From a checkpoint of a small mixture-of-experts model trained on Wikipedia.
Size: 12 layers, width 448, vocabulary 17381, 170M parameters.
Experts: 112 ReGLU neurons an expert, 4 picks a token.
Below are experts of layer 5 (counted from 0) of a mixture-of-experts language model. Rows are named router (the router's row for the expert), gate (a neuron's input weights, with its number), up (a neuron's input weights, with its number) and show model dimensions 32-63. Each number is 128 + 24 x the weight over its row's rms, rounded and kept within 0 to 255. Numbers have three digits each.
After each expert's rows: "comes after" lists some tokens at least twice as common just before its tokens as in all text. This comes from a sample of Wikipedia text that the model never trained on. Tokens count by the router's weight.

# expert 52
router:147151150140144091139120143144113135121101098111137168141148134146126106137126135093139137069078
gate0:093131089079164116109089134149130136131133137092120125105123100096137140137093114113105128139115
up0:156127147118096140130152132103139152127133119138108124112137118146115119135168122125173113086136
gate1:131130148138167133133138101101142159099167118104153143135192105179116138135134110100127121085117
up1:112131160100161107144141099129159152103190127111144133131126080162132107106142122117126107095092
gate2:164097153150142156142106108139152133112125129107151109139166091141113196093169109142157160135087
up2:098132104130125098115149108104107090187132118105103127163126166114141116112117163101100111118125
gate3:137068132091131135130130106143141154093136119134154175087135109123106137084136109099068084140118
up3:099107160100166118107127130115136102105144104131132166093098114130111145089148118128113118162147
gate4:130110123147129143159124109143116160125152102131161116058124096167102154139132085116151102118105
up4:106119147112143145141113127161144127127162089102160140097144132144122125109150074100127138103065
gate5:139139114092174098129126133146113133122114122091137140129123116131130129173085107133180081144132
up5:141133148112117146116133105143123138111123123108140110123122163122150137110151147135101151112100
gate6:084096109120122091140139100145078115206163210109116179144128170136152113134141130142116076151148
up6:137142145140150114144131136131146143115148127133097176132151131162139134156070130149124122134118
gate7:133118091148137139137108103103115155108145062123132103107116097167124116112156110142145151127161
up7:115116136182110160166115136135136142174119097110126066081108115143157098142155101154138128142148
gate8:121147133164121090085130137111124121103185120128126159154164141086127189119155100126099085116124
up8:119125105135136103141148130136109134120117075127137125100118095118119129142112153112138082121082
gate9:153128185181152115164177103162135139115135145142154093121107131146131131148149107117138134123138
up9:112144119119159105124131112114076100172096119120109156135145179148090112117094169130117114149130
comes after: " of", " in", " for", " to", " at", " on"

# expert 50
router:131128104152114123152128137124122177099138127111141112100100136132120116130104111134120159085116
gate0:138106142137121151126123062118140141131122129134171126114128133139129128182128117130139121125135
up0:151134121176124150128136090100111125136131118150168122134118145135148127185150123140129111114127
gate1:088127088118126123100169137095120137137138102111098118126125080137115139152133110154093140158111
up1:131115080124078129131143129093097147150146141122116123128093100148098137120119171123106124176113
gate2:066143134097134175106133123106132166106159118150078145140100138116101176156162102139089154126123
up2:122105126146156099117080116092112107150125107142164096128181148141129111167079173105147128121165
gate3:116121119126119142149092126109163127178098093144138090100133147121112150082150152135118134117142
up3:140108134127114137106100116153086109113138163121123142174136105146143096161118119124139118113106
gate4:118159107133160096129130155069112146127094105139131130134141080104134165165075130145133121141117
up4:135143100157153108173145181136095157141108109100132133098107103123134154172120147128140149140095
gate5:106147150124116182131182121111142128168128138208114121130142143130089138162138096114118135111083
up5:129092067110119108133097179142126121100093123070154152164098123118162150087123153151144122181177
gate6:091152115109084141087126107101128111111111121123142094096131144150128158094154082163146104137092
up6:131106147126182112163111122154122126159138129113146141136126116138120090154084157091136114110172
gate7:139166181139104137108084154093098140093117162147139152114129110146130130137117138153132091143107
up7:164139158122092149111072140092120137109100171139149102117104103128150146122145147168148112143138
gate8:119159153153172144087121133107156147138095125160164162148119131125084183149100139148103156114119
up8:089157147125136132081153133121081136127113060172116149117128114126116116097132116114106123113111
gate9:092089147093150151097104143144133166109118118154119141116124112111089152158130150137134127127149
up9:085112142096163179105138150132140179129116109172116149111111120091130142155124134129110141120144
comes after: "\n", " |", ".", ")", "==", " ="

# expert 45
router:107107150146081118164120102171149132117147122111157120126088082124150082139091140114123116071110
gate0:111132118155133121124140134105104136114153098118114112118131122146145182109114111148119101124119
up0:144131132111124115144111139105123120119146154133150152137154125133127143166133117120145178095109
gate1:112139143121114143122106121123134147109099113144126120158149140131136120143114107107083108160106
up1:105139127113132144129187105087147111159124071125107133145101095180156123107117129098106109111111
gate2:093152128157103140161135122109127155160163116099151118111123073103113120117124146139146100108142
up2:149117133111166123108098145153121115101130171117100166129145157152103128151143125123154143159133
gate3:110115114131107137134172116150157136114145118114170116140123115105166132154183114145152098141115
up3:142162152101130144123112154129101130119151171145078136135126110154092117102085127055101142117146
gate4:126152166138095137098123117135085157145134077120132127108117114193119138108127100107140114111132
up4:141190092154120108173129137152115114114108144136110135141120112147114126180114080139137098133095
gate5:132148172155114126163148114093147156137114145116141122131151115116152132103140175136138158158061
up5:139119151140066157119138120133094099113116132107121157140128147094126109055162135164146108099099
gate6:124134142152153127134116084116108148122103111096133121104108117168142099149127142172146139110136
up6:111177142149156087142122132112176126175117151143157146126124081131101155146123152100140152108148
gate7:141131123080100155135119134146133116080139134140122120165106142126163129141106155140097100137114
up7:136148129111145170106124091154139114104137113089171077123159091122139118099144136108166118133156
gate8:115112139123152154104170146120118115149101157084160130117144151128139126138136110092145128154107
up8:125129124126161120115181148125146120132127158077149128136141135085127116135150125131140109159136
gate9:111141138128107155119105116115125167119131131154141130137135090145150137146139123128104140145098
up9:073125136103116159099086124089124140105108141135158084168126140128151143130182133158109159109076
comes after: "\n", "-", ":", "|", " Al", "N"

# expert 42
router:118181117168119121136122122166090170114133150096137097103134142141135119132122113077148133093110
gate0:104128126173103142128139089140116117102105166162131104100155140124129107129157090165157106156138
up0:113128111145132148110154117147100058066146122164089108103127127138115095132120116140115145133118
gate1:100136094132137141124120123127076115167133172131150123132133083117119134101108133143152109131137
up1:169139127107133112162098142133147172055121116131131134089139169144125124115154126142113147138154
gate2:115118132092120109172151125143122150160135125099096097115121159168117143124184105116141115125088
up2:142141129170141192098118135107164147140120135131162130132134089086088125150119139127133113118159
gate3:108125111150135140112083128105142159152131132110127146140153128143105142100061097165151130165153
up3:130109138165163119101079153120175130163104138119087145133135119117135126095108120128126127152168
gate4:093110149126154122125148096134137131179114118091105137107119130142159139148129142129150096137154
up4:164181111127096147113087111112125167093150159152124104136162146102110130146112122168093130121088
gate5:118109122135129161164113109123151162145127126096108107157150145119087105126116131127098088132141
up5:103128097132101162135109112121126136160109125108137117175152149121111096142108149135096148140152
gate6:095148182129172099125124151121122144153163160121134140076125121138074164105104043203097125111151
up6:119132121138146095157112101129106119161118172114142130082125135135099162104085081176132126127129
gate7:126171123126096100105123092141111150152146103190130155122184155135101153101083120124114098097108
up7:126103120115130135169118126131145137145122167064121105147091095145133088164145169129118130136142
gate8:076121135147120129112091114110074141116132116116107135129136114146105145107143114153163107128139
up8:124131153167139091141135116122099125104152094144157111126093119090141107129142126154165126107133
gate9:125138126132160143114087082097108112137134136126166163088131161129138146148091104132165098104121
up9:090102150110107125122151166120145142112098146124106105118156098124132131097130154130124136173099
comes after: "\n", " |", ".", ")", "==", " ="

# expert 74
router:156131140164092112159110142138154130139175115094201138076110098133134131135114109092163102085135
gate0:161132111123144126093143140061104147153077122167156148127167160181128178116108076093101123127064
up0:133108157122124110158103133187163140136151141097101104102109098072110119115133165121131132149165
gate1:125120096122171142149093099129116153140105095143094114106137111148103166118100114104176174099119
up1:131110122058141155097157145180128141108119159158117168119144113096130117066115132104112100147113
gate2:123141126122119137122110081098172122110133120152139151143172145149086113136089153137127138149105
up2:139128131101125126133140151152118139176128123139127134108098112113160135107179099134107106116142
gate3:103110103141184146103140106167117106107111075100136109116138121142091112138094068117089094121137
up3:149104132125158123090142100181106090145118090096115109090135120128095102093092073120096140113130
gate4:174148137108104121108130124119140183081103133124152145148196098153170150127141127139155131116084
up4:105104108148141110146111138146101095167146144131090124110091189133088152126105148088117152150173
gate5:147098133122155140113114100129128144079121110091129159167126154140131112113096148095144119148128
up5:138098138159099123114116139118131119160121172145107085112103123088159148117175117186123171129114
gate6:133145102138115134092094115050100142151101126096084136141141138106120143121148103117169135129093
up6:127100157102139104154127133196116135120116142150190124110127146154126117114099147140092137130147
gate7:107133142171149170140111136140096160098090122172117138150107141158093133100121162139126111146112
up7:136132080116095107142091134128165122165166152113153091120101106099167122127131134141138131141139
gate8:120157114100116100083137120135156142170131132096132115111152125100134132119169082117091157136112
up8:133137128126113086132134083117108158163159143115136112138133133093138164106171085155100152144121
gate9:127130126150136151081095122124150127089109171126131151159113215107111146147147132099096116165154
up9:151122140159118168119097100131120123161089157184147125139114167137109137120191122105100163132130
comes after: "\n", " Al", " al", " non", "\"", " re"

# expert 17
router:182127134155121112155091113146095172118166133119142127090127111144131146110119104137147141091120
gate0:126132104108133138166107107142098118117153094122169136136092134115130129158141098109124125132156
up0:163131149139153115132151118176137113136133176119125172138137114169114142129102173122069116166100
gate1:120112122105109133145123130162139167131112117106121092128141115140138129153111153133152113120081
up1:149133113100140112111147101147111141109153137109103135134161139154141132162086143115126127164113
gate2:116132148124156161147110102127130166102091140116139148136117157117130126142090136107160120106095
up2:155100115118104091111173144140121131153130102136134091134174096122108134120172106143093133139143
gate3:131088147137100150141100111112105167143121069096125078132117168140117109090090109134117113093096
up3:142101177116093173119127100124127140105148119136140124121132120131169104080090133113154141128116
gate4:120165132130098131157165178126147140119175143123125170120122169091136103096086178137162113120093
up4:134078095133166182112121118126139131156097140142124159177105105077059191152108130099131113106107
gate5:136191115142156114123107142098132155119152100103118113117113123136131121159066141085134115129117
up5:137144102119178125123128117156166156129108133093170078119136126143141074151122164116149140097148
gate6:104129164116122177090135109153119116146136112135135171095124169155143146138097102159095169112088
up6:141114109130120131153140112115128147130143107144182119169117162119110124152142120112190099113166
gate7:120110107119128098156118097148106109177098087135120129112094129093121115147099133112110120098148
up7:151141105126140148128082112142097157126136090155136095100130134152123139128104099140078139104125
gate8:143115105116138130108128133158086140150087116149167153141124088134120130122093145150124131132142
up8:131176094126115126156123114169105130149115152128129117052095186122155137154084120146119148103105
gate9:085162092134116174153095156127129163122112117090130130129157141133157094151131090102159070143108
up9:105182106129138150126158122099115123154115131116102116151159137150162163163138122085149094123126
comes after: ".", ",", " that", " where", " when", " but"

# expert 16
router:128091097143100093127159166119138132140122115107148086139123126153110147125106118112144087112122
gate0:135129129125114158144100118154142149149143137154137137135142129134120120104136138104162133138130
up0:161127133143144148084129153101113092128102093148090135113100156167130127138155097193132127102073
gate1:104106098104103112167122119158106125110172155130132168130085110111138115142108190103150096153128
up1:157123130160149103135090141151130144128143123173148135147116098127130104140130103114116144074103
gate2:090149090129152146126129152114103118128142169073163106100144153126136139118135146150095118104143
up2:144106104104158087104119130139096117160100125126111146139119160129125126132133153136115126155087
gate3:104095127133102133114143156129112135169108113076140111115165152138148115144101137137120081153175
up3:132082130120098122132151123121112118145138125139138179108144079101147111149101131077073118107116
gate4:128128103107114071105135177077134129109141159121141143127185133110156187161143088107167108129115
up4:085138133121095137112127143117099113120130163096139139111151099080145171137156105094159116132131
gate5:184121118171146125143137122118142138146114153098148193150122149074144108120126107166136171117138
up5:159137146156124094148142130147161084113122120115145176188146137124172104117128119146099165109094
gate6:130119147132125154142112124141109114085127145128155142121113143163105131128174092145145128136144
up6:126136095139146155098115112120166131133142133118090141129093122119157126128154113134136095128117
gate7:132102144129075127133136093150130143135121169142161114100167154171118132170134108147168131098080
up7:107144139075127136117127125129131126106134124122097131129107137091132115131088129110114136117103
gate8:098140125098095058148091101129143111097125114078134175174129119098111139170141132124130117164149
up8:088127132164109144121092111101153136146163088174110138164122155083159101107066141151105107110156
gate9:117114126130157124151152165123140124128103075108127135160175101128147077105109123127129117123112
up9:138141093091092170138169154151132127137146109139133171125121108114138098143131119146147174116148
comes after: " the", " and", " a", " of", " The", " \""

# expert 24
router:116155092137127132176141135149108172118138116115134124144115136117127120126134113120117129091094
gate0:142126124164154122142134072158093157140144147135121162123154154144101160132085170137158151134138
up0:131115132159135108081114058116117121127128158159131166128133174114154151146111146160145122137142
gate1:160060119119145125186140126122093126139129133146146145116108145108125148096130135153124170136103
up1:104143154167154133114147131121173167100170117139122140153144144113161107149134138109106114157129
gate2:139127185109147128139141113102135173156085142172156098075135117134114147093127084141130125141173
up2:098145165105166124114134127110143157141116162140172116082134132122138144109113074136105157133173
gate3:108074152108126118121117083134162119079146121125110174150120137118140134166125134107149133157134
up3:070121117102077102157129072156138097110114147142103113112140121119144152146128143088169143093142
gate4:120130118137157133129148099117108125094140144150106120118182125142095123114119123135097107135100
up4:122150151111122118123150084070113085110098121181158179138157142104147158107105104122142138111139
gate5:133150117175125086119134167112094108168115113126128094101153109135086154140139163081097119149117
up5:143163125188100098117136167126079089138159126125111091126121123125094139127154133081107158144102
gate6:126106110127109138091090131129144142104154102096154125140140112075133152157117156120097118128170
up6:126156097139156132125082151101135114096100131130117143094144162104156155125085187137089126131142
gate7:130152136121113130107111090128128139112137175149145149139166131165082116185105145132139119126094
up7:121088124147107105152141120136111101128133134082118139154120096078168152103172114129133141168148
gate8:128126111139124107094124067145114148123136146110116140083127140116096153126109147132128126121150
up8:076116163112134111137102176064172135149113123110116137132108167104080151095115093125147086126102
gate9:047162147129125119121140160153113127115075153138139136137147135149147161139127120144136097133061
up9:065128125122139143115133133143102121144102169162135150149127139172149177133140137107114109126087
comes after: " of", " in", "'", " to", ".", " on"